From a checkpoint of a small mixture-of-experts model trained on Wikipedia: a sigmoid router.
Below are experts of layer 3 (counted from 0) of a mixture-of-experts language model. Rows are named router (the router's row for the expert), gate (a neuron's input weights, with its number), up (a neuron's input weights, with its number) and show model dimensions 32-63. Each number is 50 + 10 x the weight over its row's rms, rounded and kept within 0 to 99.
Before each expert's rows: a language model's description of what the expert responds to. This comes from a sample of Wikipedia text that the model never trained on.

# expert 7
Description: Articles a/an and the first letters or syllables of words, often in taxonomy lists, such as an in analis, Ch, sw.
router:43 63 68 52 32 46 52 68 44 55 52 56 33 48 49 44 40 50 38 40 64 36 56 49 56 51 47 56 34 56 38 51
gate0:61 52 53 42 43 32 44 27 49 55 55 46 33 52 48 43 57 51 59 64 17 48 30 40 57 70 45 51 49 44 50 55
up0:45 24 35 40 36 35 42 57 58 47 56 56 52 52 49 59 50 50 53 74 54 43 37 67 39 40 50 49 48 40 35 44
gate1:57 31 53 52 49 46 54 55 49 47 44 43 44 54 52 51 50 62 53 61 67 59 54 56 71 45 53 62 69 49 41 51
up1:60 60 54 52 43 54 36 34 44 61 48 54 32 53 42 39 39 57 57 42 35 69 51 54 76 40 63 57 53 46 53 47
gate2:46 57 41 72 60 46 46 59 47 47 32 54 32 64 45 51 41 41 31 44 66 43 61 72 66 50 69 48 27 50 51 44
up2:56 52 56 49 66 65 47 33 46 50 47 44 39 56 39 54 46 36 53 45 55 41 37 47 44 68 47 62 46 49 61 38
gate3:59 50 45 37 53 43 43 64 45 46 46 45 52 56 43 28 39 45 46 65 57 42 36 48 61 48 60 58 29 60 70 48
up3:54 43 48 43 32 42 62 52 57 64 48 43 51 45 68 38 53 72 55 43 39 64 44 46 46 42 43 65 35 62 67 60
gate4:55 33 51 41 51 51 40 57 49 42 54 36 24 60 36 37 48 40 49 63 50 54 63 46 40 56 39 61 38 50 54 50
up4:38 59 71 49 62 46 50 49 46 45 47 61 60 33 50 48 41 26 60 56 63 63 52 55 41 58 39 37 54 47 46 52

# expert 4
Description: Single vowels or letters and short capitalized starts inside foreign or uncommon names: Ben-o-it, J-u-iz, Stoke-on-T-r-ent, Qu, Gu.
router:52 46 30 54 65 49 42 41 59 60 51 55 51 36 62 44 54 32 31 53 55 63 40 44 51 48 38 34 47 56 49 58
gate0:58 65 49 43 39 43 49 40 54 47 59 37 47 60 64 44 51 58 54 73 33 43 44 44 55 64 39 50 60 55 53 52
up0:49 29 28 51 44 44 60 50 62 45 56 59 63 46 55 56 46 55 64 64 47 39 30 52 57 38 51 58 47 62 39 44
gate1:52 37 44 45 56 49 46 53 50 55 47 43 48 66 39 56 54 54 50 55 73 58 46 50 71 51 44 47 42 39 34 48
up1:65 59 50 47 57 59 42 47 43 54 54 69 44 53 49 34 32 57 52 29 29 58 53 51 66 44 56 60 45 53 54 45
gate2:54 50 33 73 62 51 38 50 46 59 47 60 51 52 65 47 52 51 32 48 54 59 66 65 58 52 58 52 42 48 50 53
up2:56 48 49 63 52 64 47 36 54 49 35 45 56 33 49 52 54 45 64 35 43 38 46 46 44 61 58 56 35 42 67 42
gate3:53 45 38 48 56 55 34 62 57 49 59 48 39 53 39 38 42 43 64 63 53 60 44 46 64 49 56 60 41 38 57 35
up3:50 41 46 54 39 37 62 51 50 63 41 46 42 54 59 53 66 55 58 45 30 55 23 50 56 39 51 63 42 67 62 45
gate4:62 41 48 43 57 58 42 48 50 45 57 42 28 42 48 34 47 44 44 45 41 57 61 25 54 46 34 58 37 41 58 44
up4:55 61 63 52 53 42 55 49 57 38 61 55 59 24 45 42 58 39 67 60 42 58 54 49 52 59 63 42 52 39 29 51

# expert 5
Description: Quantity and comparison words like more, two, other, last, most, plus name fragments after L or R, such as oy in Loy.
router:64 60 39 51 58 41 41 54 46 58 74 42 51 42 59 56 45 28 36 53 59 39 52 39 48 48 49 51 60 56 67 60
gate0:62 54 37 54 42 53 41 48 50 57 43 40 58 55 51 47 57 47 66 67 38 36 30 48 53 75 50 34 53 51 48 59
up0:45 30 32 39 41 35 55 54 56 48 67 71 60 48 51 49 46 66 58 66 52 35 34 55 42 52 46 57 44 56 30 40
gate1:46 48 51 46 50 53 51 46 62 47 47 38 56 46 36 42 58 69 41 62 67 64 46 52 55 40 50 55 50 59 42 55
up1:54 64 47 56 51 60 50 37 35 54 51 52 36 48 54 39 32 50 60 37 35 69 56 59 67 48 60 55 45 41 50 48
gate2:41 63 41 71 64 51 40 56 47 56 38 55 32 50 49 37 33 57 43 43 56 52 65 60 67 39 55 62 45 28 40 43
up2:50 47 64 63 44 67 53 34 49 49 52 26 53 49 48 62 44 41 59 41 40 42 48 51 52 61 58 51 45 47 59 42
gate3:47 56 48 42 51 49 39 67 48 55 45 50 50 49 53 45 44 47 56 67 51 42 50 48 64 50 54 61 30 59 52 36
up3:60 32 46 33 43 39 56 50 36 66 47 35 45 61 61 43 54 73 53 56 25 53 28 41 55 44 42 70 31 67 56 53
gate4:68 37 47 61 44 56 40 48 45 57 63 40 42 50 41 32 52 46 44 57 47 61 57 44 55 49 40 45 40 40 70 51
up4:51 49 52 55 54 36 43 50 52 53 45 52 51 34 63 47 54 47 60 53 54 45 51 48 40 54 49 46 54 39 35 47

# expert 1
Description: Word-piece continuations ending in t or similar consonants inside longer words, such as it in emeritus, ent, ect, ript, ment.
router:65 36 36 58 59 57 25 58 50 59 59 65 29 42 62 49 50 58 38 62 58 41 52 45 36 54 54 44 50 47 45 41
gate0:63 51 49 54 29 34 40 40 62 47 52 34 52 48 55 41 54 51 71 67 21 41 36 30 50 65 52 45 50 45 57 48
up0:59 27 41 43 42 35 49 47 61 51 63 61 64 46 57 61 43 49 63 62 45 42 33 60 49 47 50 51 52 49 30 43
gate1:47 42 44 52 45 60 52 50 62 51 49 53 74 54 47 43 51 55 52 69 61 75 51 51 75 47 56 60 42 45 36 54
up1:59 62 48 54 51 52 39 36 38 60 48 51 37 58 44 27 32 50 58 25 39 67 50 52 74 47 53 46 47 50 51 48
gate2:39 56 44 68 67 37 35 49 51 54 42 65 32 57 43 39 46 65 45 56 52 54 65 67 76 56 53 47 45 41 47 50
up2:60 53 54 53 60 59 59 33 42 50 44 39 52 37 42 40 51 42 48 45 46 36 42 49 54 64 54 59 31 52 47 38
gate3:58 58 40 42 61 47 46 64 51 54 37 45 38 59 45 46 41 46 46 71 52 56 46 48 62 58 57 60 29 51 58 35
up3:60 38 50 40 37 32 51 48 41 70 47 47 39 60 58 43 62 68 65 56 24 57 41 54 59 42 51 66 42 47 57 54
gate4:54 38 52 45 60 54 47 37 43 43 60 49 38 43 43 32 44 54 43 47 56 45 51 49 46 54 44 55 36 46 62 52
up4:49 64 58 51 51 53 50 45 62 46 50 65 53 28 44 52 48 52 63 53 40 52 63 42 44 49 47 49 46 57 38 40

# expert 14
Description: Line breaks, table pipes, opening parentheses and quotes that end list items or start fields in infoboxes, lists and tables.
router:40 63 36 64 61 29 56 46 51 45 47 51 46 47 39 46 65 34 40 66 50 53 52 53 57 50 62 26 55 46 62 42
gate0:63 51 48 49 38 40 36 44 55 44 44 47 45 41 56 34 55 48 60 56 25 32 43 57 55 73 46 47 55 43 59 55
up0:45 33 28 31 37 40 47 45 60 47 44 59 60 40 47 53 46 41 60 60 62 45 30 51 54 46 49 55 48 52 38 34
gate1:52 45 45 57 41 57 41 51 51 55 44 42 46 46 30 31 42 60 58 63 49 59 53 49 65 50 50 55 59 49 39 49
up1:56 56 47 62 56 59 42 48 28 52 51 63 42 57 41 43 32 59 52 39 40 71 57 54 67 44 59 57 45 44 54 58
gate2:41 50 46 68 64 43 38 56 50 43 41 61 18 52 52 31 47 53 50 60 55 52 74 49 73 58 58 55 41 40 54 50
up2:37 55 62 49 45 60 62 37 45 47 36 36 45 40 57 49 59 46 48 41 50 46 50 40 45 64 48 58 39 53 48 44
gate3:51 57 31 45 52 54 49 79 58 54 54 42 35 53 46 45 44 31 47 64 51 43 42 28 69 61 50 52 36 46 48 45
up3:65 40 44 52 34 42 44 63 53 69 39 47 49 45 57 50 72 60 56 58 38 64 37 40 42 37 49 66 38 58 71 50
gate4:50 37 45 46 64 50 41 45 45 38 61 36 34 43 39 41 56 62 45 58 53 60 59 45 42 46 54 38 41 45 65 46
up4:44 50 71 44 47 43 56 41 54 50 46 72 53 35 49 43 49 45 60 47 54 61 56 51 47 63 49 46 54 67 33 47

# expert 11
Description: Second word pieces right after a short prefix, such as p in widespread and sub-inspector, os in disclosures, and year digits.
router:64 59 42 58 46 39 43 61 49 56 56 53 32 35 53 54 62 47 67 55 57 42 58 51 59 58 45 34 48 40 58 47
gate0:60 69 45 53 52 43 44 42 67 52 52 43 54 54 50 52 57 56 61 69 24 42 38 50 51 72 43 43 59 46 52 59
up0:50 25 36 33 40 35 54 53 54 32 53 62 54 42 46 57 49 51 48 68 60 42 38 65 57 38 49 47 51 50 38 42
gate1:44 45 50 50 55 50 50 56 57 52 50 39 65 51 53 46 58 65 59 65 51 57 42 52 70 54 52 47 50 48 43 58
up1:58 62 46 52 60 52 37 38 33 54 43 65 30 50 46 43 28 50 60 29 44 62 54 60 69 40 67 48 56 50 63 52
gate2:45 52 41 67 80 51 45 56 48 53 43 52 36 55 45 41 40 54 52 54 60 49 69 69 76 42 64 54 40 31 50 48
up2:62 60 60 54 44 68 58 41 60 46 51 44 53 36 45 59 59 36 64 38 53 51 45 49 64 62 53 55 45 45 42 40
gate3:45 51 48 49 58 42 42 63 43 59 39 50 45 38 47 44 44 33 53 71 47 51 45 45 62 50 51 58 27 51 51 44
up3:67 39 52 47 47 37 57 56 35 70 57 48 43 53 61 45 53 76 58 54 33 68 44 53 57 43 47 58 31 64 68 48
gate4:55 31 45 47 49 57 29 46 43 29 67 48 37 52 41 50 50 53 41 56 56 60 51 42 47 53 55 64 36 48 75 56
up4:46 66 51 42 48 41 45 43 58 51 61 61 63 34 55 49 39 50 58 58 56 43 55 45 32 53 58 53 58 55 45 56

# expert 9
Description: Pipes, commas, semicolons, colons and dashes that separate cells or items in tables, stat headers and lists.
router:61 46 58 46 51 51 46 49 50 56 53 52 40 32 55 61 45 38 45 66 50 41 60 66 63 49 37 40 50 43 45 51
gate0:55 52 53 58 45 29 45 43 62 45 55 32 39 55 42 55 47 44 62 59 18 56 38 44 48 70 39 50 61 55 50 66
up0:51 30 31 35 40 38 45 64 52 48 49 51 58 45 54 63 63 56 59 58 57 36 37 56 48 54 57 54 48 61 38 39
gate1:48 39 53 50 43 39 61 64 58 52 50 57 59 43 49 34 44 62 44 64 48 61 51 53 61 48 49 55 51 55 39 48
up1:54 58 39 50 51 61 41 39 37 54 57 62 42 48 40 36 39 59 60 37 37 69 44 59 69 44 63 54 48 63 55 61
gate2:49 41 52 68 67 52 41 50 57 52 27 60 30 54 51 44 49 61 48 46 60 49 70 60 52 58 60 50 29 50 43 41
up2:39 52 71 49 38 67 52 38 48 59 30 39 48 40 52 45 45 39 53 35 48 43 52 44 49 61 58 59 34 53 55 38
gate3:47 54 40 35 60 39 51 69 32 58 49 58 48 54 44 48 44 46 50 50 51 41 43 40 67 66 55 53 39 48 51 30
up3:64 42 55 35 42 42 42 47 29 81 57 35 30 59 45 60 64 61 54 54 32 66 45 43 51 53 45 56 35 59 62 56
gate4:58 39 42 50 50 39 41 50 39 47 56 41 36 55 54 39 52 50 53 50 50 58 59 45 48 36 50 59 27 32 63 56
up4:46 54 56 58 48 43 48 42 42 51 52 61 63 27 39 47 41 47 59 49 40 51 68 42 49 68 54 43 58 57 46 49

# expert 13
Description: Periods, closing parentheses and quotes ending sentences or abbreviations, plus other boundary punctuation like colons in times and semicolons.
router:50 50 49 51 39 35 42 38 51 61 50 52 52 48 58 46 49 37 64 47 48 37 66 33 43 55 52 54 54 35 38 41
gate0:60 61 51 46 37 40 49 46 52 46 47 42 51 52 48 46 54 52 61 70 22 44 39 53 51 67 49 54 54 49 48 52
up0:41 29 28 35 39 43 50 59 60 56 56 62 55 37 51 58 45 56 55 60 62 31 32 52 45 48 55 55 59 55 41 39
gate1:42 47 38 44 56 50 45 50 61 43 39 52 65 48 46 53 62 54 53 59 50 66 52 55 71 35 43 55 63 54 41 55
up1:52 64 52 64 50 52 48 47 37 60 33 52 36 44 47 40 42 61 52 34 40 59 52 49 68 40 57 53 43 55 60 45
gate2:52 53 45 65 67 50 36 61 46 50 35 68 29 55 39 55 43 55 51 53 72 52 60 59 61 57 48 48 41 52 44 40
up2:43 40 59 49 45 57 61 43 44 41 51 33 58 35 44 59 55 50 51 37 54 44 38 46 56 60 55 58 44 40 60 47
gate3:45 56 48 47 58 43 63 64 54 55 50 51 37 52 35 45 56 47 57 76 42 59 43 42 57 53 53 57 35 34 54 30
up3:57 41 50 45 47 38 47 38 53 69 48 41 49 44 68 44 74 55 56 51 24 57 44 52 58 30 42 58 21 47 62 57
gate4:61 43 61 47 54 48 44 39 60 42 57 46 37 55 41 32 53 49 49 38 52 55 60 35 46 54 54 51 39 49 75 62
up4:55 67 50 50 46 49 44 44 56 55 56 59 55 41 51 50 42 45 68 52 59 54 43 41 48 50 39 46 61 49 48 59